config.toml
d_shared_expert = 0
beta2 = 0.99
schedule = "wsd"
Below are experts of layer 8 (counted from 0) of a mixture-of-experts language model. Rows are named router (the router's row for the expert), gate (a neuron's input weights, with its number), up (a neuron's input weights, with its number) and show model dimensions 336-383. Each number is 128 + 32 x the weight over its row's rms, rounded and kept within 0 to 255. Numbers have three digits each.
After each expert's rows: "comes after" lists some tokens at least twice as common just before its tokens as in all text. This comes from a sample of Wikipedia text that the model never trained on. Tokens count by the router's weight.

# expert 27
router:164178109190118180099158131077152128151098108143112085131131152124100123136110048091168086136111055142145166145063118164167129125104134153130089
gate0:122091142126138161118137090173073146071071159146134086089082128135158133098099087054147142162133141174110115109105129070124148119135091116128080
up0:106157103107166133173100159160130124088090147214156124125170130136117085078206165177134143150125143114120097113150116115167115109121183109090129
gate1:125139134152114178153125104148161064162174089122128187077078165161167149110126150090161093147134200153141127109111104124205110107161110208121140
up1:128202105173161168140130181100170074117133170158156173147094150157120142103164146085173157052154120202114146171093121100142118197175164129112115
gate2:155139097066161113125141165138176142116150090147132149097128077174083103111127115145180108159127144094136154106128077142146115110071130174103136
up2:138125102097164186145158175166152093114086130143125147079104142132143098088144098128190167107142173135125083096092104118112135122116069143113156
gate3:146103211120132100123152146118127128095120153130146174151063068124129158202176196086083164092113136129131112128088115106094163140179158090117112
up3:060117147149122108126158124132155153172162138143140120179149172124122168103121217133119151129112147122116111116145040099129113157126161082129106
gate4:113076140100129140111119103090195130120148171119190147128057110187147155144168109135188159153158115112118147154155117130129117099118128144114130
up4:153136156081118137178162095136174128106152114126110094119119142110151152167090084122111155119122155125107106145130116168134121172105126088115055
gate5:106157154083145138128149141120153100125152127174101164144131126141132134140125115117086114108143133152163132147112139081107100087126142154071120
up5:101142144101113160180093081163165119168186123130116203105120063159102077181113080148113079118122180130161104185114176182090103084148178121128142
gate6:177101199117145149114120118117081102137145145111139096094133164070179153157107083110136116186182135131132121109152113059170121058069098195143113
up6:139132132156150100091147102179023118134100138093133143104124091121147086182171173116153133132116155125138172188138121078140113104106106167122118
gate7:086177144053101068171136076103143103167097172146082086223153099148151169136106114116093162125101153096146114143113074150120093138109159134139163
up7:157151117180182103113044150157149135171121062093116106119124116041153142093147071182094069126086101092118113143117124102132115127189068158083157
gate8:120129108072090103039137107108134094128117102147114164149116134136079124093192160135096167153105072101120140178126201111193114091142114083169122
up8:149182136151121171104093168155128137119122141089121113145156129091180101167091128132136148055121127108147076122147044145065172096123165148158100
gate9:146116119119053113115095144164122144106143145133073156151161172083197162130149052126160096092149129136125158107127144186109153066104177203136085
up9:132159157129101165128093154113094170089100145088100120138083081149145145123111164129088159205185179136113152090114075140118129136128114122168115
comes after: " in", " of", " |", ":", ",", " de"

# expert 20
router:135096214113153083164153117162190146145133129127184095137087109149143077100156113107152069143164143121181097150122106162107150118118143123120123
gate0:168148103086116151119071067102100122102152115164090121160130121139142155101111140104124116176160122102112094138134124118097230204092112172095137
up0:100202121134122129136184128184119157153184204129136131107128106171111087120167113091098104129117143131090195120096139108050134124053151072107164
gate1:105143109126085121131151125111145149121124125129199076168154158134157078073099143076166160090145123161097104160094134077125116054125164112120102
up1:071167153176122162145118156132167151164109129161157146161128117151087136117095177101110111118060096108179139152107098113086143136133076140097148
gate2:138127145099063133134116130106159140115128130153157105127163141186132144139041133139139143135146061118213135092147134157137115061195154136145137
up2:204111084187198146137111115158129145129088107118086151115072102144113118085146157075146145062122150098093156100096090081110165149136109065128163
gate3:148146192132101172159140118134160160122174127130177062178138151136109143131123130114080103118120123133091124114059128143100146100137171113073102
up3:085064044159099132105139120113116134161117119116078184180116199090120079091124113179150144154127118129126127129169161144211114094097096106204103
gate4:126074086142151139130167083112120148153159133083152077119130118174083157117150138085147202116127123071110114097191085121141153144091134160135075
up4:136114136152145178142113157168171145057149106089107106136155110079129138075111098113094099160165133131140154133132116174082082101110125090157125
gate5:121122115125083131126174144167108081127185199175182142081038130117140144148150114176167090171105104070116109066119154124102130100087064084182112
up5:139101082071090108118095116126141168111164145149143115108115095127143101186074147137121107116150134095156060127116126115152114107148179064155113
gate6:177121118163120123122147137161086101136130126104079169099098149177096110130158144123128143116175076134143095065117118144105134134091140145126135
up6:193135083124088107180106069129119098070212124098131114096117133095129067126118109181121177083121110132082130124145178128162174088101141104095057
gate7:152118096164174125139157085074167125065191061111145174121123152107098145200155144119127174159186133117164107115108141134102116150218140121100089
up7:113151149090140137206106111183129165204072157143108058143093140118109100079129113149148079109103149082090148202152140163145153137101099130075138
gate8:197104117123142116092093110077130169108061061163140133127143094167139133106153138131069132191093117124222128128137131063161085127121094122102080
up8:166140139109117151081163113079140151144111103144134136102149100186082119110149133087129125148099112149160102111134112055081097134127131108134067
gate9:154145128147108148140180188211138173197167137144166123124184117096084074123055168115119171087153154111081140115144130075141168117107139118101138
up9:126089085149128158100096108118151094119094100141125133127051167092139167144163131146083044143132101079150176070094136100127058114155146137105167
comes after: ",", " he", " It", " He", " it", " which"

# expert 29
router:139135146145151122161158106127106130147131135160097088161137108172143109101073132131128131135144081142165112116057140163139109178114120105052108
gate0:154149064141178167152128136134135137092147089055188132156124134098134143139135128079141178139100131121104085129116162152204113081120145156162075
up0:136130064133155155159131154150127137135160123043148100147157138120093137160180130108111208130100155096117081105144155157143100077117122131160088
gate1:152075106128139150103086101085057137127108168094122154139106118148087168214116159177133124144099168093166161082156141125112100132112072108092138
up1:137156121132126149151166065141170102145134157120142148127149074112129088165159161140213128147184132118217117136120114171133150131118137089123099
gate2:084229117180127154134085101079145090138129156099160133177124118138131137162156126130170094121138091123135124088092138146141172154075172130131115
up2:061127103112126152120126098147165136115104128130106112141163102160136178147119078110081173132170123094155140139133133132159128150109114112108081
gate3:135112098146128133162049108104127131115064093185151142096162132138119123121143117144100110137145144131138123154134150094116163159069094111088171
up3:162109153132110145150103122112129166102157155113116121134143121107157117138144100151149135065102091092138103150091072118129101131157136161167127
gate4:093188151111151138153116146134131107039175146145175147151171118149060131108139116116109171095157120091116147121095118122108084106183114152141134
up4:110121104104168116173154090142125135091190088148184140098153100098206116190079137117120152162127103160102125149143106105087063143105192107089102
gate5:113097120137129157200180143146138134146136120187162115201111075132098148142157053154136078124132119159092132119133091121120123133112109120164161
up5:150132125121101129124100106103089151162132119097078147080160188076121094069085200086117204138118125046158157154094166089160146131116117138121102
gate6:123050065161145179070120123079119119107091110170165129176138116150134137178100165159125097171058149117097104124142137131151112167057118123094117
up6:157163115173160107094097115086133113089107096160146103148120075160094090167153191118128148064061121077128115159158154115131105121083092055139098
gate7:123137079096095116094094173131164088094120196121135091126147123083053128127185126115138115163130102155125060081184109084154149184178120097146204
up7:097165161116129166162142116089136133108086118154134110058173075085158123078168135103139135150144157113113163138181160072147109145139117106060142
gate8:119184174121167144112121106088120147066166162095135130194165170115128128138107190140108134098148155133087148136148147117106118145153081149066102
up8:112151132166132116177160187120135164186058106092086147152111184118117117128111159168103131099084152174118143083140099101126188144085126120118022
gate9:156131095116109099090171164147109154181144112096169099132119114105190156105151144149102124110145137154170104113084105139103115160105108122073060
up9:134218192144146100161054091079162091185057129164121097145086116135132104186104174150123145096155129150127160128139117128179111069128143135103100
comes after: " the", " a", " The", "The", " their", "eg"

# expert 19
router:119111147108124133113186113136172117116126116122143091132118166162152130109067133082134122172154111117110156143126097114137193104088076154118141
gate0:106083065130180084161148124121127153071142141156139107196090111074157111154162170165161209163062067123161118104141109109120099188162153088066140
up0:107071099089154044157164118114126155059170166115162163144127113093100110141122128134145210104052113115125145078132117132101124103125139126066096
gate1:092103132167098174114090129107120174152032167152077105136120139124142170124151190126080160180107196105081159102157110162125107166101098113148118
up1:156137134086140083118156143175165077094228106078171149080128111126107085122103094124166102115140080163140117158113149098121143115143164136118132
gate2:153127114089103155094129131158101169136156137124139102141036141156137130128140082095072145079101102145130082097087099098101115110180154136119147
up2:133135144142136124085145151174128154102151090103127105110053104138098131136187093084076120047109110147150071115136133101111093120162136126110161
gate3:106124126116131161144098171123149164154151068110111067075108175114161119083179139137110155129146148104157125107131122098126126123144141182047091
up3:102146139081149183113102141111138081178090114061135166138122162113111117129124077109079129120157121192141181122134073126112123133103137117103172
gate4:119150053084086090109196055146147190116110137182124113087073121119121088112128103129147158066150058076158092166123151140169145102073181099183090
up4:128172053075102073138194031141150180114117150195122074100084120131130100128094109130154180065154088087136082162123165136149144115105190111150103
gate5:152149128121151089108166114149097134155103126142118106140118095127124197120139076106178129195139071146130106156111135174164092133171091130050143
up5:082138147138076097201157118082141125129133141153066091195151150138179150143123132080160168162132138151114080122093102096191111121116140115079133
gate6:161116136111096100145097139143120139118147070120162066092087097107134106116072138148118111127171119108113151103158091119163096168168093176132098
up6:078150148146147114130133136133096099127127144142112164164129137122127158162184115090079142107135122135146134131129130093111117082114151175112095
gate7:117140161173086157121205065160148116094125134112142154197140098127141151134086181130124134107088208114107130149081120151112123111118125103099140
up7:123172150139078176154177079131170132074094088132142097183080123121167102125052125148090080148131155146118107136072153096110129121103129089073151
gate8:092145112108184126144147122103213134150057081143103132154169141114104141150163105130161125147174107150143138114148072114143115073205138138114107
up8:150097142114079119113135149122040135120193159153165151112140124143158111124081157120119158105108137128090101158127193156140145167043129135177165
gate9:118083188134082074076106133138115209152107178101137185135131179148114107155144156141126096140066160084152185089122127177135147173115128052106123
up9:152169038130186151179168123150137067091141105145114083109125098089127123097142108061087168093169124143113114180102130092132107091155108199134162
comes after: " |", "|", ")", "\n\n", "-", " information"

# expert 8
router:183155090111130116090127192125161197142113123097144055103067152180097096083141074118126079141151156110188095102079058208143152134084100119064073
gate0:101093145101093075186112140096139091171075125107165138141171108160096113133063153217133142125125115107166172113089102192108132160131209124150156
up0:180171093136156123116078170126142154144169137103192056109160133172115157184137067062097049153119126117159142131059156145091078102150157060133151
gate1:119146108165171093120124105170087062150194229118146146163170145164086137087137116141137142140092148091113084173120099126163112142124149117079119
up1:153138115109093162108066158123136118119093169116177071104203158127131121151095127141102128101130127139132115122119246165119118166164151145138134
gate2:099083117108063102157149145109155114154162162174194116112128075173123123127109135157101146087064152076085098196157122145091134116170160120116202
up2:122107105155069138144160123094107098096206152116092145110125152119157086143214187144129143139057084121088155125109122115169123127149162124137138
gate3:098148092160159134131126190163173104123108151127151150126156148185137096091089141131119104131119129147100141083140173096130145178127152186072144
up3:186117181132101101082094094102095143125148106140066133130116199105195148180178107093114100136163089078138172156085104120144107141125135098137099
gate4:115136192136151119123119088087116133131153101162132171173093129138100111104107135120088194132147128177141090131134159093103170120101130077122119
up4:139149101162097125126125145162143129120092188158098158081089205129124166141163060134120093090116132076104185118134103134165116137100150183102167
gate5:082125146086148105133154126093150111150129155150164130110136137154150132132084156170160105174187169178138091107054109178144107096147164189118142
up5:148113138159139124123078163119121135112158094120100120135125152138116136129084126148157168074124118094115174162230166134086174118147113065142134
gate6:158061209150106124056102134168141147108106119118144110185094070176113152154128113060163087104135166145183147167146122141150143145125132141102117
up6:182172109111147109113107141104121054115160105137136127140155134138119180067173076117138117118188091162143129130099093147107099170118152197121101
gate7:153163128082146165096161102164163066122143137101103084062128126109176150136092159089139112168164136135079108197123114124086137077161141138132189
up7:144101159189119118167107150098082119109093112091082154163182127161117124117161126137133209121100096094167167059120168091138134157127139094069132
gate8:122136103130127153111146192080116164120115086129109123140122132152100091088172117152109082132152088140136108103106131163150149178102109140198119
up8:183109170096163143183181109178098176131127113142133177146131151063139095154098151171144186122113158152150145111098169170156130131099109181084101
gate9:131143109121129133075148171131153154177156134147177128129153133099136137150131116155130065134077093100065094136151099105130149040141116141123123
up9:092116106107093150114090125080142104106102145107051142088067173150086122092114133105140186118170183158116184108154094138123123145145162134106129
comes after: " |", "–", ";", " 0", " L", " W"

# expert 30
router:108105180131101082118199157073147117184133073105104085107085108234129088111108127124126128180118108131099160139100122100157113155102057136095132
gate0:181126183151164050113169110142092091160153163101160132172123183132088172152120161091106170113116072074112142125179133098109174149135130150115099
up0:101129063114097185171115181080178151116103100163108124093126076137187086115129108140128088125121194146120136143092113176155074104131132107133138
gate1:174151087096184131112126139079099168076091098130107102069114104160118124083153087127121148151089158183092143141065077067107122117120079063093137
up1:071137173163077144146115106137195128142148101074149104217136150144126075124142128139105093116145097085166094130145141200118131132146148154134082
gate2:156148120082159094165125043116155170160083096121095128135130121136131180082131175044071079167121178056081146119172108152111111157129094118127083
up2:178117143097156132087134123084179147147086091161156104132087165182146179078115066109130069093095151128111135155164140184108117157189131131073088
gate3:102169121143099092132129152121111142049185152081164097192100153078077077136183208135166127128137099105157157178122184117057208134105126174149078
up3:167152173137169115148148139171151129096117103096179105170101141116119107156103139127153137084159145136118172151105148124116153164163123174115093
gate4:100119058169143110144170098092170120161114183127111170142113054109142179095108149058142153185081188105146161088116120108126118164091109102115122
up4:111056071122108154212121106132208159174093098097077132186096061123129130073111157143130156191111184142140152128074122103088118119081047097113122
gate5:087169039096105131099104122149171096150144149174174084112100104103126188099133124061098147125200095091189120122203102143136126158168118186081141
up5:145176094145161165064127185184107172145114193136139157093156121146092102107176120110127087117103079151092101065155156157113143115121159101131125
gate6:092148109150116062095144123126115097136145150139089181164172098121135160192119121149150157199138115140168127108090028139114131094115098092126136
up6:174045185123124171126167209151137114161098113095137096140103131118173128091096150068085123045145140126125112120162133131177160165154110142130123
gate7:059111139164156103133170103171083146116116139126115158108109163155164104153131163121156139162113156120133144140116164167128125123156140149111153
up7:213117144095091144089101151107137119137118116158125096124124095079106159072138116142083118119165103151132085097131122144125097110089138128151133
gate8:167198134172127116163125104090086120076110137124192150080154134129098127124139078139146150138157126139124109105122189110200086059162166143123105
up8:066223110135118118137168091120143111084104110050178177091216099171117108129124094104111112180107119111173161124159144144168142099092131146161077
gate9:125123137082140123158125134121112099132116121137042160110123056166117092100148164145119176143160140156085077156175136113149092111102091088115143
up9:123113057079144134151176107149151091107112117181088198189117047188095099093110159115162194158144178149119140152164151155172122165158094099096104
comes after: "  ", ")", "%", "0", " 0", " —"

# expert 26
router:163175134092146122154150174102104102162131146118162135173079112171157130089121121124104122159180082115149086128068062101134100137120060134085054
gate0:116104096159134145073134182161088121179136125088159181132078103137159089106107107133140100151134088152142090134116177110122144161107189139097141
up0:143165159131097137135138093150124126053119147132133080145115149167115146163158131134098174110153196098110160101182059067158111093144105124142123
gate1:167147139119164127144093141174122140138143139063153077068124127132131066155177128085111165095142110137149100084111129088102160131145111126106082
up1:124175048140148149109154120137142125058138087128138089134133157120154180142121123154133150139191130147090142111136133155141161099146143113164090
gate2:104143096103125100153123157107079089185134129130137135132132091168116095111172140130134109102141089101118177122056151094103132180148101057138154
up2:143121138168105122124184156109098192094174165078125119091132154095105151109164161088110105128126157138134136185167093072142101125111146160122165
gate3:120143137094116072133156128104130097195149095236181113136141118120122148162132120150171123134088171130166119107133110090156171111126116132122086
up3:138118143185166155144152113167132090126160159188151074155134064112158097134110106187089152068053082094114065104110137149088128106138110099110039
gate4:098112164110107133160096079120141164159183159124069129152081128107080113084076137148095144112121154148097073178057119133098112105073105105139113
up4:133155192164123130166097195149131095148081100140202114092131124165190089113158174137161171213113106089136117113141142128162148136178165150102137
gate5:129113127145139159104168103099134109141102101146117144136122081117146098115125145086109160106164170091103162126102107117135135151112121081131145
up5:107107119175145149126123112117123179123124139150122124156156145101123137121170112148104085125097088144154098128157152114098088112188156145151117
gate6:141129104131117191096149102086090152125169137182136116124081161113100147108064102139105139115060175057153130127106117120201162152186136139113104
up6:143156144102135088145103119131180113090121069141107144162133124160160136153198153104128155106182126156152097118157136099071106141056130158170184
gate7:096047164059097101128132166089112105110134129108092103137111142128158064147129194104146175127160182122114115085144084111088217101108158143131119
up7:147116126192166107171168123154104138149118114088156164058187175059115195085107085166179115109112109179143110224177196084166111147175107087165183
gate8:180158152071145077101138153155105171148065114112108121119166160139130118135138072202074215135089167099090119108109153117116136103114150147088112
up8:085107123111143132124112050136195120078177148184145163145129104104108104154094180123195115139108129096210144128135124150116108173116107113163158
gate9:120118130171106182166180112177054146126155126133096125116103094146113105146071132189104121142127114149124105165113076126134127129125069145141152
up9:122091117125146137055161092105179114160162121109099115138077126150130111104114100130171200128127129095079171093083155086097111106151112111136144
comes after: " the", " United", " of", " by", " a", " an"

# expert 6
router:142145145136129097139181124139118128153159151115174093132122124178145112113104124078109087139131045145146110162108134109191076140140107181099130
gate0:139165108144104138138084071166164126115072176106142102060119111145086163140095129146121056131133053076095135150214091178140112146148089181121114
up0:176195172097078120073076048140117144029134211129079138076146128123159098091074143112087065125140152166119179089135119140174106189173139168114131
gate1:140204165141167145103123086139116160087080186116133159155121170169150103085168167113157084187119139163108067105140185172072089102164144051144082
up1:179197147169133115121129118136121151109092148062148079106135190121145140126154125120082130161154173120108105113098157115155108081150100118155109
gate2:137064128146136103177134150164104138104097116138193143127082130163146151125069194129155120068157116135127061136184179138110050166143204173089143
up2:204114147120141094128134146160176099093102125118118064112132131165156155152129100076141139081080140098098128126133082120150138172119188127114129
gate3:138126116153115153129166105114128113130098144099180101155097120126063103114086101086107172128120149157080144105068147138179121141090122134108122
up3:133122123183141126099103134086166197105184097120121087070126110079141098162126117134126173137155129165185122070134124156145114168112117169124203
gate4:207140159109167222038142153154113149127115199129190103182101130142201174145153103182161169083143078154138129084123132140117109140134163118126111
up4:173126131038149135115167150149180153117160107111128071122034126147123156071134167132152193140126152114135084128095133084117109124174137141120088
gate5:124172149104136165088186151116100143115081086168163122145123121144186116077213187077098191105122085129141106130110138109165073107132113091138169
up5:139150134131135178086157130157085136099115122134152151146173101153146087061172157122129167139153106138124112161139148136172101132155106101150160
gate6:139134139179098125111097112129058190104113177084094154075138140152093118079114126134116087106069154142138132156136192106148150147107117155149135
up6:101121132168148108146165149119097137081156132125088112120156132102129165074130191094140119130097120153180132108110118164159093150083192140128149
gate7:133135146143059166157185120142119152125087163178109109142148060106168125139073178123154117135171084111117163170121117176139159154143173092093194
up7:132100167144127136105125166165120187139234154120121158163118121093161141138153096210076140155132157117125158149147102129115095117125156095175093
gate8:145126156107163116053133124129192165128100137167175092185167141107178132111148105118225090101211093153149155151111149142165143125083116187138098
up8:159085148118174138060163120169091162125126162136148095157103116145162101129120074149199109151165104144145168165129107128083118113104179141126129
gate9:121173155124151129126097158124100184099107164153132129120147154095160114162127136090108112094083123090181066173087128140083142110129143169143147
up9:126122107171097135062126164077099159132090136142122180127135148159088148155147193093160081074112125104109054158147107158124123064123109133078100
comes after: " the", " a", " The", "The", " and", " an"

# expert 7
router:118144145162121140162153180084090095140130104117130066188101132142132100111148133100124096204116115164152084149094134146128102163102136151112116
gate0:078093150094178129130135096114155166140119143147176049140148164121125070134017078167167130095119121168133126091084116163088142142119130146164098
up0:094113110111130110149127090164121141115142099094151101166124151087141123114067115147126129084075093194154121145138087119170093106104163134156113
gate1:157131125112117150146102195131136121158144123073176115107147116158120110105159116115062096133109142179179130138106100120126198107170144087110159
up1:181139121179102123112080147152151095171202144117152160143134133076135098098084185143111143147148114076159153151039134103175130101119101130160190
gate2:049104116140118145096159112053126119094125170166116157160093182115165096121133109094073132137114085109116170106124176133092113097109127139110127
up2:118127160098121126063155160141141106085081095133157088164123203092139085089139115122083175156151137122138150112101140159120110118120172152076153
gate3:051103096143108156110154128161167081145148113104113164113101172150080122148086066191103077093098107109087088136132105076127145109141117152168167
up3:167123149090198159105070127134133132095143074129139100107129116139111116151084130105167163097158151119115159131143141156158134089155095116133103
gate4:073108111103129113122115124117151070089133079158118100136146109139087150083139085128158135186102075120147107149099205179098101159100147070124136
up4:125160085094128161138140161152129047138130088134125119122143118113074133104167084117149105145146079099131126113126133182116101159152142052117108
gate5:130117164115148079176173100096129181192118147174205127105111134182128131091111118085120087145111106088080198152036096153106163114158118111133060
up5:138123117122108135177142083122137150117175167165126150110181167136113193177057143111113131118097098068103172108079118107074115123124147161141109
gate6:118133121065122119110090133123093133090118189109095058144103147149136131042136137097087044088120125177167108155099135121108123136159085143096103
up6:076124099119153136129107097207083099111140113081119110139129125094086104128116167166134106128106172159104141121120215159077155147127132134132163
gate7:117152164150098132078143107155146096153080108190132168104170143118142118175132155094110098163135143134120125161133119114129151107142157139139142
up7:097099144098219128136088089160138112129147119142135158120113073132118157129104109151120154116091149113209152121124124052121154126128159148128145
gate8:123139165163123083127139143141118092124128195127093134096136088177094123120070114085120102167086158041073148159133118150088057128110135178138137
up8:110135125125121093130099172106196133123119068117127086155117155109113128113227125151152122120160047164173084100083130123098176136172109106056102
gate9:152131108168095170120119132113156092129163113105126136114154160157112141157164092089162218132131137192117108112167089172077073087136107172123133
up9:135118187105157137152158148186144103135128149143176067086137119097133118089100138118160112106161085069117227188110184094143133128163119106099159
comes after: "-", " |", " (", "|", ":", " •"

# expert 4
router:174101138104103156119137146093147164138099123125112116145104178175126142085091092108178174169130163157136068185112097133167098166092124172124094
gate0:134161065131145160100113127094118129090117160148067115110061124155083117176117109208119118132185113152097114119170139094110132094127073149070113
up0:142060082127159118120134063112103123168087101084137142134177120103092171120139086162128092111121134150136145195139154090132144149174138121112127
gate1:115095067131162145154149084065122085140146104176131117172113101176148164091161096155119071150142130100106098144188136116107144123141174127181055
up1:125058163110125075162139137155099120126168159116118212090147089143154129181085102102145069119129133071120148114123135098176115099126171142138154
gate2:152163144151140127078151123087130058101072142093121125039093130100073126104150145118182107114117124101148107125085096095128117140134134123106168
up2:117193151123129210054152091095116086149111116101075144074123139034051109097155164132175127137114074152142133162064100146156128111144129125118107
gate3:129128109091095123081067104127158153089128139078104139124139137143109116107152126111129064203145110167137146141141080161116121131131177095228118
up3:130095099125152134152121179145096087129138131136171106173119112057126128130090155174129143024061100079097153136123147114130183121167083129111182
gate4:095095091177086126112102134115156129143177092149131104164079150164128152092152135120132134139095140095127138073155074134124103112139122166112172
up4:089130132127161140116115155091060114120181091150132085130067132120140177155066115140076114094069156171163169072107120143093122148138128096152152
gate5:079116115195120101169108101082146130147121099139150195110149165084143147063148079068076139132125166119070085101162117120131114171139135153167135
up5:050111110129120105095102091083117133165099132152114129120114113112146171069116152092097090127142123121032088113064121158146194156134148068115099
gate6:188155136102099112077190139117091137118125138143161129112127081088162123201116145143179092136097190112178134185128164151113070094115123085139154
up6:094159102114097181199119151139126074111054143085137132184111150146083108117134163133058166082217098173120114107079173101138179158137100211130149
gate7:134145096080117143183155064131101104098097171129082142118154104189153133126152145146082065089152130147168143094102164136103115115115156144122159
up7:156186116099149146209171080107127126138099151126148170139133121132144156153204098110086065105167094168108126111066138118064162144190154137161137
gate8:131143080213191144184103152093147048167126145154144098117065122120091104157104146143102086103075072110114088099156152116095059138149169114142134
up8:153143146060109104077182114179138179142109079108172104165137133122153137108126142118141121126176172134129154129077149106131120151102189122160155
gate9:098084155169106085072125149139100141046134110147147123084159154105080148170109134165110140183135093103131158124094156079115141181101115120113198
up9:135091118117139132132154150157147116126156136127101095106132126081082148160107171198131119148156150114084122107063142134168049165117085100155134
comes after: " |", "-", " by", ":", "|", " USA"

# expert 22
router:127111127168149145149185114160147142116107133128132090152134162087084140103067174153134141180113129161179105103084148112110120170107144193137116
gate0:128133120135168101143108144145084115077116099094101147126152128088125116155135194131103213121108134107125150214201066129088144139102111071122134
up0:145102154113149140117211153100099196146134130113113135141130155143089151119084134087142166170157142121096124136088192133133104173097182181074094
gate1:082159096145125113161062142117148108097218087104141101111124073114164133096149112121150158150167117131124087136131102111182184148158140110090146
up1:090069167129117149160119152087126137186144094142120113117144037122118120119144044109071110110132197136134097162139130132132131128076123098192139
gate2:120141126183085118102150115087083142147035150074105076154113087124072122126114123129120101134118201112147133125144129215148170140131107105110166
up2:173100133098214141128111154141156099124196086165115159123153197136153175127137154115142136070107108175133114098108118087132120069130139157156106
gate3:097142119114102186159104107150171146151125113076149080093197133171110084065174156109118132143114122111159172107166161129124120124151144096135128
up3:125120140136053149180125074127132140160210083144185126053149194160171111090107144078074148084142164128116106145092136089141128129119127115160113
gate4:146079106151121130135187155127168082175159122100136152133124124076112119124107145138153131155100114138076138185158136113144150158152072139120077
up4:144187116106125126174075119114086149103123101167162076093129162177164148150160124134114139136191106149163186128106140149099124145103166102129133
gate5:108073145117138138143078103171080089133103138126128095037130110170112109081115128115096170126145139066142136142097074167084127111089057146185162
up5:165066112149205111125159124147128124074067154171142157087175198142086146080122200154153110120122130172115123081205121123133123136122174115178160
gate6:127103119107133169091119097139124152131114142102092080172102144133152037117104144097183169113101150157144063150165147142159185119146144136072121
up6:157114152098127138149116116066124107078130158152122196098101069121111102101113139130126091150150122093119137115078148137099185124109120151172124
gate7:181076103129080102109148149154171128165060158092120055157166077119138167114202185152135069137151119131110118179152167105102075196108129085141067
up7:116137136157117110135080136153136109124129079192114145122132095113127142099132164100142089118130077138085160167097126112166086162091082171116090
gate8:145113128139081156161043091180150061172107160108112128103114149126177043114120188164087145132149158094106136134148121110126125172076138155130078
up8:131137131126067128147138116167093106172167136078144122092155118155144110088155118131136159103144176150130123166177145124103117137108149170128096
gate9:155089118137061092079168143106118110071140152105120086123124121081072133088179192175169179134134141140104121155174096132140161148125136119104102
up9:133103136136128124155103141139115124158155064191122093128082126132147129122126153171067132172087145104175141088076149158107092127152096130123174
comes after: " was", " is", " were", " be", " are", " been"

# expert 32
router:202115128137123093159120152051127126170170102101139053113153180119167099068124118076154105185137155130131116105136094120163102124148065124130130
gate0:121148177173131166099083178156133116104176156130080098113103133050115104140117137128157105137122124137135217055131174115135135106125113122103150
up0:085135054117081137206162064087175188168061048149097106102176131214083134141118094118140149136151179091174074101199110139126110125131153148103120
gate1:106043076106140160209124171158080123180143122131136139114150122089131065132170134149051104190060145069143139123155125147191124136130136178139025
up1:124182116097133091081096137110153096137113171118161125168086118125108147157113145097175204087134105194139093157093087074073149105183146113096123
gate2:119144122153121163110109089138158176127126088088142101143120142141074060053060091102154122142122146118138104136195088070188118110152101154075145
up2:141092206134124134097126068151142146162121130124112184123132081108140195117124100073095054115145127134140144134118135140147123186134114180100126
gate3:139108166083136066104064128127156115186117125080192157143157140159114164126102127119169142112114171177157099108170198129138150129137198081123126
up3:087108132077136064121081151097158066127142117115147136122130103123075103099117167087177119142113115123124095103146112106120141131087103154036090
gate4:128081156103091081118180132089138161168161106111104170166125144112067082090118166145127136109190056142119106141146135077088139074094115103104165
up4:092176146149098122188133154045114155163164163218114108149118120146147212164141143135138120151135190140098116119070070149135180123149120120147055
gate5:106130114111124122074152123138137072140135136079139059144093081127144131139078196107104086191135185162074041147137138142171130100131144175174063
up5:126128113112112125201082114150172171145134145132145175108126218108125143110162043147085097123115101154139174103107133134094131112130133113125146
gate6:174151128113130111115146064133177101108156107064147178113133116094154123136145114120146165147075183093113099166135165095118107142124063164141053
up6:091130114167094157138135136118134177123129146186075071180077147190136142106111116100108112140185074174208153086112123128123170126115163112121148
gate7:128087096139160123186102166130121079124109140130091086161181131154126152074078164150109174136104117091124084117098172122073118143119116191158098
up7:162119149091083117092132072163102146152165054136145158150119097140089116121115116140172107128112133154120161122154167119184137116158186119132167
gate8:137122162144098186164171137132113087057157069130094099112143093122144102141078094098125201183151097099074111107097165114129093163100131075133145
up8:154126219103106177169148150157053161088078172129158070175107099178147163150122127083100186174138109141089097155049145096160140143102184112191118
gate9:104156135134166098112089137155095129150137192163120146091178126154170104128135151164143092140128119181133120126116136204141111140093089115130141
up9:168149192137118157140072124148136164095158109096084169130122124132164116147138134121137078123145173141192070074164167110139177037142129108146131
comes after: "=", " =", "\n\n", "See", "Personal", "Early"